config.yaml
n_layer: 9
d_model: 768
n_experts: 16
experts_per_token: 2
d_expert: 448
d_shared_expert: 640
activation: "clamped_swiglu"
moe_layers: [0, 1, 2, 3, 4, 5, 6, 7, 8]
router_score: "softmax"
normalize_top_k: true
routed_scale: 1.41
balance_loss: 0.00228
balance_bias: false
router_noise: 0.1
init_std_router: 0.00921
lr_router: 0.000957
n_head: 12
n_kv_head: 4
head_dim: 64
vocab_size: 16384
norm: "rmsnorm"
norm_place: "pre"
norm_eps: 1e-05
positions: "rope"
rope_base: 10000.0
rope_fraction: 1.0
qk_norm: false
attn_scale: 0.125
tie_embeddings: false
parallel_block: false
init: "uniform"
init_std_qkv: 0.0162
init_std_o: 0.00382
init_std_up: 0.0162
init_std_down: 0.00234
optimizer: "muon_variant"
lr: 0.00542
lr_mult_down: 0.7
beta1: 0.9
lr_head: 0.00353
grad_clip: 2.0
warmup_steps: 200
schedule: "wsd"
decay_fraction: 1.0
decay_shape: "sqrt"
final_lr_fraction: 0.0
batch_tokens: 65536
seq_len: 1024
doc_mask: false
train_tokens: 425900000
steps: 6499
dataset: "wikipedia_en"
Below are experts of layer 2 (counted from 0) of a mixture-of-experts language model. Rows are named router (the router's row for the expert), gate (a neuron's input weights, with its number), up (a neuron's input weights, with its number), down (a neuron's output weights, with its number) and show model dimensions 192-287. Each number is 128 + 32 x the weight over its row's rms, rounded and kept within 0 to 255.
After each expert's rows: "gets" lists some tokens that make up at least twice as much of what it gets as of all text; "raises" lists some tokens whose logits its average output raises strongly, later layers aside. This comes from a sample of Wikipedia text that the model never trained on. Tokens count by the router's weight.

# expert 10
router [125 148 130 121  73 134 100 149 145 127 166 167  33 168 126 160 108 151 150  98 143  62 160  93 133 176 167 149  93 166 231 134 103 137 116 151 167 146 156 123 145  72  80 131 161 136 132 160 150 133  90  89 132 126 136  98 125 132  80  95 171 211 118 156  95 133 146  99 151 118 122  89 144  73 146 104 135  63 156 187 151 130  98 151 118 149 131 138  89  95  77 132 179 126  98  91]
gate0 [125 118 143  61 149 115 179  89 158 145 102 154 191 160 124  45 129 121 155 134 141  86 145 103 134 130 161 100 176 110 125 143 145 123 133 141 102 156 185 165 177 100 137  66 123 105 113  80 165  80 138 137 110 121 151 174 139 156 132  96 151 109 126 140  91 130 150 103 156 120 148 102 161 119 125 132  90  83 129  80  72 106 133 140 150 112 172 150 172 132 133 142 188 165 166 108]
up0 [107 141 127 109 145 156 158  80 141  99 109 156 169 103 112  79 119 155 132 122 131  56 125 111  91 108 131 135 158  96 116 148 122  92  61  94 135 168 208 126 146  71 163  86 115  70 183 155 120 109 172  67 134 165 152 139 130 137  72 113 134 108  97 200  89 114 160 150 140 146 116 106 197 117 132 152  84  82  68  84  90 120  62 139 179 152 137 146 173 118 135 109 169 140 170  83]
down0 [161 190 110 122 132 128  92  96 100 126 147 108 137 140 157 181 157 114 168 140 162 142 153 156 122  85 114  99  88 104 188  75 182  65 124 119 115 123 158 102 177  42 153 170 148 135  81 145 121 120 153 119 124 167 122 111 154 111 123 100 135 125 116  83 170  86 208 182 133 109 105 118 145 178  92 153 129 118  79 146 127 124 112  88 222 117 123 166 110 129 193 150 161  93 191 120]
gets: " the", " The", " of the", "'s", " in the", ", the"
raises: " ", " S", " in", " M", " P", " s"

# expert 5
router [134 106 122 132 115 167 182  93 127 123 147  52 137 160 142 195 101 130 127 127 147 152 177  79 130 128 175 133 114  53 106 118  95 154 104 122 103 101 122 105 148 125 108 126 106  68 111  76 140  79 167 152  68 142 113 156 129 163 204 135 127  74 137  80 174 151 123 146 155 180 112 144 106 153 122 141 141 158 120 191 135 113 111 144  94 120 111 101 115 150  89 115 138 113 139 108]
gate0 [130  52 163 117 176  89 144 127  82 161  86 139 142 152 137 130  99 113  56 117 114 155 101  80 144  81 164 125 137 106  94  93 146 101  89 169  96 116 106 143 122 147 103 188 143 194  90  84 117 121 105 134 112  69 120 164 153  83  92 132 118 172 163  91 108 217 181 113 105 103 108 129 111 173 133  98 114 182 153 148 135 140 102 132 178  85 101 186 147 122  78 116  47 154 111 182]
up0 [145  96 156 147 123 124 125 128 128  88 110 109 124 113 121 191  93 158 134 157 111  77 143 136 123 107 191 179 114  95  63  83 113 124  85 224 166  86 113 138  97 180 106 157 104 175  80 136 124 136 149  94 141 144 231 160 125  69 151 127 105 144 144 121 156 210 159  80  79 108  96 171  61 164 132 159 132 176 110 112  91 140 118 116 143 113 136 169 120 122 102 116  68 133 140 136]
down0 [163 143 100 113 121 104 118 167 191 164 132 184  90 122  78 149 139 137 166  89 117  86 105 162 135 127 155 124 122 133 150  74  50 161 142  80 108 112 132 183 101 185 117 115 144 123 146 164 143 103 123 128 143 168 138 170 108 147  80 151 179  98  65 135 111  95  51 162 192 201 123 105 178 118 106 113 147  65  63 109 156  93 183 140 112 126 142 104 132 138 137 145 106 133 146 108]
gets: ".", ",", " and", " of", ", and", " for"
raises: " ", "\n", "\n\n", " The", "-", " ("

# expert 11
router [155 134 131 138 138 148 145  92  94 106 134 114 178 133 175  62  78 150 137 111 137 118 132 105 131 143 173 114 127  70  88 176 129 139 107 107 137 107 138 148  95 147 110  99 129 158 108 130  93 142 162 149 144 173 116  33  50 124 136  61 119 182 134 117  97 119 182 206 169 112 188 130 152 164 111 139 139 149 153  71 146 141 117 181 129 145 119 111 141 170  88 102 146 141 148 113]
gate0 [ 85 135 106 154 137 155 155  82 161  60 152  86 144 109  48  84  64  86 149  99 182  71 130 110 145  89  65 148 109 174 143  84 147 135 147  76 116 171  81 143  58  66  93 137  91 159 188 196  81 116 128 137 137 118 132 104  88 118 125 115 146 157 123  79 136 144 102 102 111 104  95  96 103 127 163 157 126 114 196 100 116 139 147 112  99 132 128 126 162 113  97  74 195 148 146  96]
up0 [101 162  98 106  86 131 160 115 112  65 111 104  90 132  73  83  84  82 145 144 122 137 151  62  94  79 105 149  60 137 130  27 129 171 108  68  89 119 120  85 121  94  95 181 169 192 190 223 144 168 150 130 149 125 111 150 147 175 125 142 150 122 146 126 115 197 175 125 142  66 108 183 135 126  77 139  92 114 135  92 135 127 136 121 127 123 179 116 158 130 120  63 143  92 160 103]
down0 [181 137 130  81  74  64 143 192 130 116 143  92  96 153 170  63 173 169 117 162 160 169 128  96 148 127 144 138 169 122  60 130 169 141  79 140 155 144 121 119 138 185 130 100 138 130 146 162 106 154 109 139 141 111 137  68 130 193 153  83 175 153 151 180 146 142 144 105 132 141 108 172 195 150  72  90  82 132 131 159 155 133  77 150 120 122 137 145 120 138 166 117 111 101 104 119]
gets: "ing", "s", "ed", "es", "i", "ers"
raises: "-", " and", ",", "/", " ", "–"

# expert 0
router [156 138  71  91 171 142 152 118  77 123  62 158  88  81 132 124 126 175  97 155 114 197 122 190 131  84 142 143 188 137 138 124  86 146 138 162 157 134 146 145  89  96 108 124  87 163 148 144 114 107 120 143 169 138 151 163 133 119  59 166 135 118 133 101  93 208  71 141  43 101 151 129  75  80 109  77 153 122 140 136 137 118 157  73 124 166 169 120 115 101 186 166 154 103 119 128]
gate0 [108 103 130  92  70  95 124 107 206 153 128 172 134 156 134 130 136 135  88 120 145  79  94 143 182  67 145 111  94 114  96  88 134  55 109 104 114 174 112 138  96  93  87 110 138  74 143 111 105 160 148  87  89 148 164 148 131 142 111 115 124 124 165 173 127 219 129 142  86 172 153 109 134 166  88 108 115 131 166 153  84 135 145 134 156  81 123 103 115 115 138  71 112 120 125 126]
up0 [105 117 127 105 108 147 157 148 131 158 116 128 153 147 145 174 107 113 129 101 147 158 146 134 168  88 124 151 126 149 136 125 148 157 104 137 150 160 156 125 102 146 146  87  94  94 140  85 151 135 131  53  74 144 160 174 152 181  90  99 135 115 149 153  82 172 107 133 118 115 132 146 142 106 136 141  80 126 160 137 112 150 125  76 102 101 113 104  69 111 130 138 122 145 168 113]
down0 [146 100 110 152 153 136 154  97  62 114 146 126 169 172 113 162 113  81 106 161 185 161 158 119 142 139 148 119 158 140 179 152 144  75 121 160 134 149 141 122  84 107 141 145 111 162 102 142 153 128 143 140 178 136  62 151 165 111 139 105 186 133 140 149 135 132  75 116 153  93  97 110 147  71 166  86 149 112 111 129 102 187 106 125  99 120 154 117 109 116 162 156 131  70 116 111]
gets: " | ", ", ", ",", "; ", " in ", ":"
raises: ",", ", and", " and", "\n", " for", " f"

# expert 15
router [108 135 156 125 195 114 108 165 130 129 128 189  48 109  73 156 149 109 104 132 164  84  56  66 114 100 188 149 142 124 153 124 115 184  62 134 163 118 133  92  63 112  93 129 159  86 164 134 215  97  86 137 128 132 149 155 174  72  93 153  85 157  49 140 131  46  91 121 138 128 106 115 145 144 126 130  87 151 154  94 145 133 145  48 161 111 170 146 138  96 208 164 165  65 176 149]
gate0 [144 130 176 144 119 149 160 107 133 161 100  91 114 101 105 117 123 103 158  73 146  45 141  83 133 109 134  88 140 116 175 114 218 166 172 156  91  66  92 119 132  68 128 169  94 126 136  93 188  75 140  84  96 186  98 148 128 133 155 132 114 147 119 121  80 136 107 104 119 142 150 130 100 126 179 151 146 130 132 187 125 111 163 103  96  94 153  73 160  66  97 125 130  68 159 113]
up0 [141 132 117 117 173 141 108  95  46 152  63 138 108 114 106 139 130  49 146  90 158  72 141 147 136 118 160  91 167 113 140 133 189 154 134 151  99 138 155 146  86  64 149 157 119 108 139 128 190  56 131  90 116 158 147 157 142 153 172 105 110 141 147 130  99 166 127 120  69 135 156 105 157 118 202 112 132 129 164 115 126 154 184 186  80  49 115 113  84 123  92 111 120 115 167 139]
down0 [111 128  99 189 124  92 133 140 109  99 143 122  82 141 161 138 189  96 164 142 104 172 110 192 111 138 170 146 115 134 163 161  86 143 115 118 136 166 173 163 126  94  83 164 162 169 111 182 102 196 131 173 115 161 161  79 142  96  92  93 165 136 150 128 101  88 142 146  80  71  82 161 128  83  80 102 135 146 132  94 131 140 139 130 128 109 128 143  92 185 112 175 121 131  91 163]
gets: "\n\n", " \"", "===", "==", "=", " In"
raises: ".", " ", "-", "\n", "w"

# expert 6
router [189 146  82 128  99 125 109 143 114 171 155 110 175 116 125 119 127 174 118 126 114  90  98 155 147  99 143 125 110 129 106 129 139  78 179 138 127  84 108 121 102 157 164 142 119 150  31  91 111 155 142 133 165  56 120  98 106 112 189 145  30  88 148  90 167  92  95  46 147  92 150 112 104 184  81 154 109 159  65  91 101 102 104 136 152 219 144 148 185 145 137 122 163 115 138 144]
gate0 [122  98  82 179 183 116 137 162 122 171  88  65 132 145  96 130 175  84 151 117  93  58 109 118  90 105 140 138 109 157  69 151 140  77 119 132 121 157  86 180 135 135  96 101 147 141 151  76 150  96 101 171 101 141 156  94  77 114 153  62 123 112 120 142 141 139 164 125 147 166 121 165 124 140 149 161 122 101  76 136 167  86  70 206 140 163 107 105 168 166 140 117 104 168  91 161]
up0 [154 150 113 103 123 145 134 137  70 115 164 109 125 117  99 138 141 145 130 164 121  82 154 170 101 112 145 145  84 145 138 196 169 147 171  87 146 114  99 185  89 127 120 121 140  37 132  98 165 133 134 126 102  92 165  91  88 123 148 162 176 118 140 133 115 119  93 139  65  90 139 165 106 164 106 156 202  99 113 136 137 122  76 202 182 131 145 127 142 156 155 100 120 144 169 171]
down0 [140 126  68 100 122 110 117 114 113 102 165 154  57  67 216 115 112 176 142 164 169  88 122 180 146 127 163  83 114 141 143 178  95 185 187  83  70 139 147 130  96 114 166 181 140 153 138 163 110 169 155 123 129  79 155 144 151 105 134  75 138  84  99 100 152 107 187 104 146  95 130 101 158 135 161 122 132 130 210 119  81 100 187 157 135 140 175 133  54 146 156  97 127 173 117 162]
gets: " to", " was", "\"", " is", " were", " are"
raises: "-", " ", "\n", ",", " and", "s"

# expert 3
router [123 106 124 114 145  95  98  87 167 153 176 103 142 170 131 152 175 134 175 153 108 169 135 173 176 112 108  92  94 100 159 113 103 120 153 168  85 180 137 164  99 129 151  73 130  71 111 105 124 173 151 121 139 161 171 137 149 181 142 147 120  60 128 131 124  99 112  92 106 121 158 176 121 132 142 164 107  89  90 135 103 116 132 127 154 114 172 127 156 136  80 104 158 136 133 186]
gate0 [141 151  46 143 168  40 133 123 108 143 123 124 218  95 126  84 142 106 145 103  97 166  68 151 125 101  89 106 115 136 113  99 154 141 103 130  84 128 125 158 173 102 180 107 176 151 140 102 168 180 156 117 123 173 154 172 152 103 148 105 154 149 154 115 153 172  93 104 115 132 149 173 119 116 114  61  95  98 101  82 135 154 136 157 146  80 157 165 142 114 148  61 146 120 101 176]
up0 [105 108  74 113 144  92 118 154 127 133 130 136 190  68 109 108  89 132 115 112 137 124  84  90 163 126  94 154  87 135  91  68 168 153 117 168  42 192  72 138 132 104 163  67 141 153  61  85 172  86 150 128  97 114 170 165 148 127 158  98 144 116  76 121 109  74 148 100 134 108  93 212 106  91 150  84 125  71 108  88  99 135 173 152 165 122 133 124 115  98 117 113 184 154  52 147]
down0 [130 148 152  93 103 152 165 130  81 151 130 121  97 122 162 200  76  68 163  89 167  55 154 142 121 100 153 138 148 138  84 119  83 151 131 140 157 129 124 116 162 145 148 102 109 155 170 106 138 111 182 144 104 120 105 125 107 131  71 127  57 159 161 101 148  96 167 133 140 150 191 120 168  95 136 125 127 141 126 162 130  94  78 117 117 169 126 180 127 138 109 119  91 171 121  76]
gets: ")", "er", "ation", "or", " *", "ist"
raises: "-", " in", " ", ",", " and", "."

# expert 12
router [105  66 123 133  43 125  72 142 148 124 143  98 149 147 193 125 137 127  96 103  68 110 137 174 133 177 171 159 192 123 129 112 180  66 137 121 124 209 119 113  75 114 166 136 118 153  93 131 127 190 190 103 139 211 214 183 122 139 105 156  34 144  74 169 130 106 219 154 150 137 177 118 143 125 147  90 163 115 134 119 120 140 131 102 101 148 121  76  95 136 131  92 139 133 143 121]
gate0 [173 104 124 137 131  91 179 170  94 174 138 116 140 214  86 111 123 124 109 163  98  99 173 136 158 154 117  83 161 109  96 111 167 161 175 159 111  84 111 194 194 154 108  94 111 122 120  74  63 106 147  90 120 166 155 224 105 108 142 119 177 120 163 132  91 118 126 128  99 101 150 103 159  91 142 151 116 131 149 153 167  80 181  61 148  92  78 121 139 136 118  72 134 131 146 106]
up0 [108 128 110 111 147 138 163 117 123  91 173  93 145 122  99 144 149 144 147 132  58 129 141 112 142  79 120 126 141 139  59 101  90  80 185 163  91 143 158 143 176 105 119  68 169 159 188 186 174 131 107 124 188 119 146 166 134 120 129 157 150 128 140 136 122 178 166  98  44  85 126  86  90 135 158 107 154  82 128  94 140 101 151  85 119  86  69  76 125 122 152 107 181 128 185 119]
down0 [149 100 114  96 141 127 106  84 141  92 146 151 120  79 138  64 132 159 141  93 168 136  93 151 119  87 146 173 152  96 102 154  79  99 144  97 203 176 124 128 179 146 156 196 144 140 125 120 149 131 148  97 117  72  83 106 139 125 125 183  61 132 176 133 143 151 129 169 157  95 106 123 143 140 148 103 145 157 156 162 128 158 102 127 136 158 151 119 107 138 173 127 134 143  77 192]
gets: "1", "2", "0", "3", "4", " ("
raises: "-", ",", ".", "/", " and", "1"

# expert 8
router [107 101 148  69 136 130 141 136  99 182  80 163  44 165  97 142 149 128 103 158 136 116 169 137 106 105 175 125 151 116 163  84 166 128 150 100  92 106 100 126 164  93 132 129 178 104 137 160  88 146 109 135 169 115 100 168 157 124  57 184 169 137 152 147  85 150  95  60 103 131  74 119 142  92 119 116 103 111 149 189 118 103 139 170 134 132  76 149 108 106 129 157 103 137  86 115]
gate0 [134 185 128  85 128 114 182 153 175 144 107 159 153 145  99 130  78 109 106  74 161 159 162  80  59 127 100 111 126 150 114 113 109 144 105 121  70  31 170 140 212 148 133 124 136 106 163 148 118 135 120  86 138  92 161  90 115 169  76 123 163 136 158 166 168 110 102 131  92 119  96 128  83 136  88 119  85 120 144 150 150 128 100 143 163 127 165 117 153 130 133 110 118 136 117  56]
up0 [152 118 145  88 162  76 192 154  73 128  89 108 166 138 126 175  86 100 114 154 187 136 163 116 109  50 109 157 107  90  52 150 149 158 167 151  99 106 101 176 139 148 104 100 103 100 132 133  61 103 107  90 212 118 144 114 155 163 113  91 122 114 158 128 140  98  33 124 110 116  65 121  65 184 118 123 107 127 154 135 127 110  76 136 187 109 132 191 125 100 168 179  99 113 113 109]
down0 [133 109  87 126  63 159 104 178 159 181  70 141 194 174  89 128  87 124 221 145 105 136 141 117 172 126 151 137 144  58 138 110 157 141 142 129 154 146 128  84 103 115 109 182 126 126  92  91  86 131 101 144 152 151 114 186 124 132 169  76 131 165 166 149 125 113 121 207 117 110 124 112 102 117 139 121 158 117 128 129 138  58 171 151  75 152 139 155 112 146 120 157 147  98 115 147]
gets: "–", "/", " x", " s", "- N", "im"
raises: "-", " ", " and", ",", ".", " in"

# expert 4
router [ 93  97 121 137  96  72 125 141  98  38 131 106 114 129 106  93 100 128 110 169 116 143 106 165 126  92  67  87  87 187 143 105  70 119 132 106  99 111  75  80 144 104  97 159  82 104 147 156 125 122 149 184  98  86 136 151 129 127 152 136 177  92 122 157 188 152 159 139 123 153  88 114 143 131 100 181 146 127 131 121 160 181 105  60  93  60 148 126 162 148 132 138 100 123 190 129]
gate0 [120  86 189 139 141 127 165  91 167 111  94 173 132  67 135  89 124 162 136 118 124 119 103 149 159  99 161  69 124 118  99  91 133  77 134 182  88 195 169  95 173  68 125 104 148 138 143 184 113 178 143 108 152 120 123 105 125 130 162 107  71 120 120 135 160 163 107 157 184 152 121 116 106 111 111 127 148 132 145 126 159 132 104 131 151 163  91 120  60 112 154 134 161 118 120 143]
up0 [145  84 158 138 112 150 143 150 104  84 115 166 156  51  97 123 159 123 164 149  62 164 120 114  97 113 142 148 121 123  70 154 116 106 105 106 118 173 159 131 101  98 133 109 173 145 170 164 115 172 155 143 120 162  99  67 124 102 169 164 110  84 131 108 165 148 153 118 151 148 124 154  75 106 126 115 171 112 120 164 167 151 125 132 110 116 143 160 120 124  66 141 128 151  82  92]
down0 [127 123 110 165 159 177 103 164 130 106 148 161 162 157  71 169 127 112 120 135 119 200 137 116 204 123  84 202  85 138 188 136 129 129 102  79 107 153 139 126  81 190 129 147 119 152 195  90 132 110  68 128  80  57 137 134 162 167 112  78 157 167 125 120 120 107  79 154 136  97 116 145  89 116 150 134 106  89 195 120 110 124 112 106 123 153  86  85 112 159  53 150  67 138 132  71]
gets: "\n", " |", "| ", "|", " |  |", " | "
raises: "-", ".", " and", " ", "2", ","

# expert 7
router [126 159 136 147 100 106 140  84 116 126  80 114 156 182 156  56  78 100 125 157 103 136 191 127 160 166  92 137 116 105  89 111 111 157  96  95  88 113 119 151 153 151 126 130  89 180 127 129 109 104  76  98 109 112 109 120  62  73 153  55 210 109 169 134  98 160 161 146  69 136 117 125 165 131 138  89 194 101 100 164 121 131 132 173  45  97  90 125  89 180 112 108 139 150  70 132]
gate0 [152  72 183 185 140 113 103 156 139 164  92 171  89 128 112 107 103 135  75 141 114  71 148 139  93 161 198 144 125 123 128  91 138 132 149 137 161 144 118 137  59 153  98  99 149 134 105 128 117 158 101  92 143  68 174 128 100 125  87  85 143  92 144 122 102  90 147 181 174 131 124 131 131 138  92  82 148  99  74 164 118 139 183  91 102 126 170 118  97  75  87  87 169 112  82 174]
up0 [109 118 136 218 109 113  88 118 137 174 103 142 137 171  87 157 115  89  84 137 142  89 128 160 152 160 138  84 142 122 134  87 124  85 171 124 161 104  97 149 110 186 151 133 149 148 167 157 100 170 131  65 100 105 145 139 125 138 165  91 207 129 137 129 166  95 133 118 174 131 140 116 116 125  78  73 123 129 151 210 123 116 113 137 128 132  87  86  73 108  81 133 146 162 154  83]
down0 [125 132 132 118  68 156 118 148 171 157 137 121 144 100  67 130 136 142 141  89 122 118 134 126 101 136 140 105 158  70 132 185  84  99  84 158 114 139 142 169 137 115 175 142 143 154  96 162  93 113 174 133 105 134 131 117 157 137 145 133 120 177  64 166 159 170 157 107  71 111 118 159 129 101 157 182 101 111 127 103 125 131  65  95 128  94 117 128 102 194 147 102 126 148 185  77]
gets: " ", " P", " H", " B", " S", " D"
raises: "-", "er", "ing", "al", " of", ","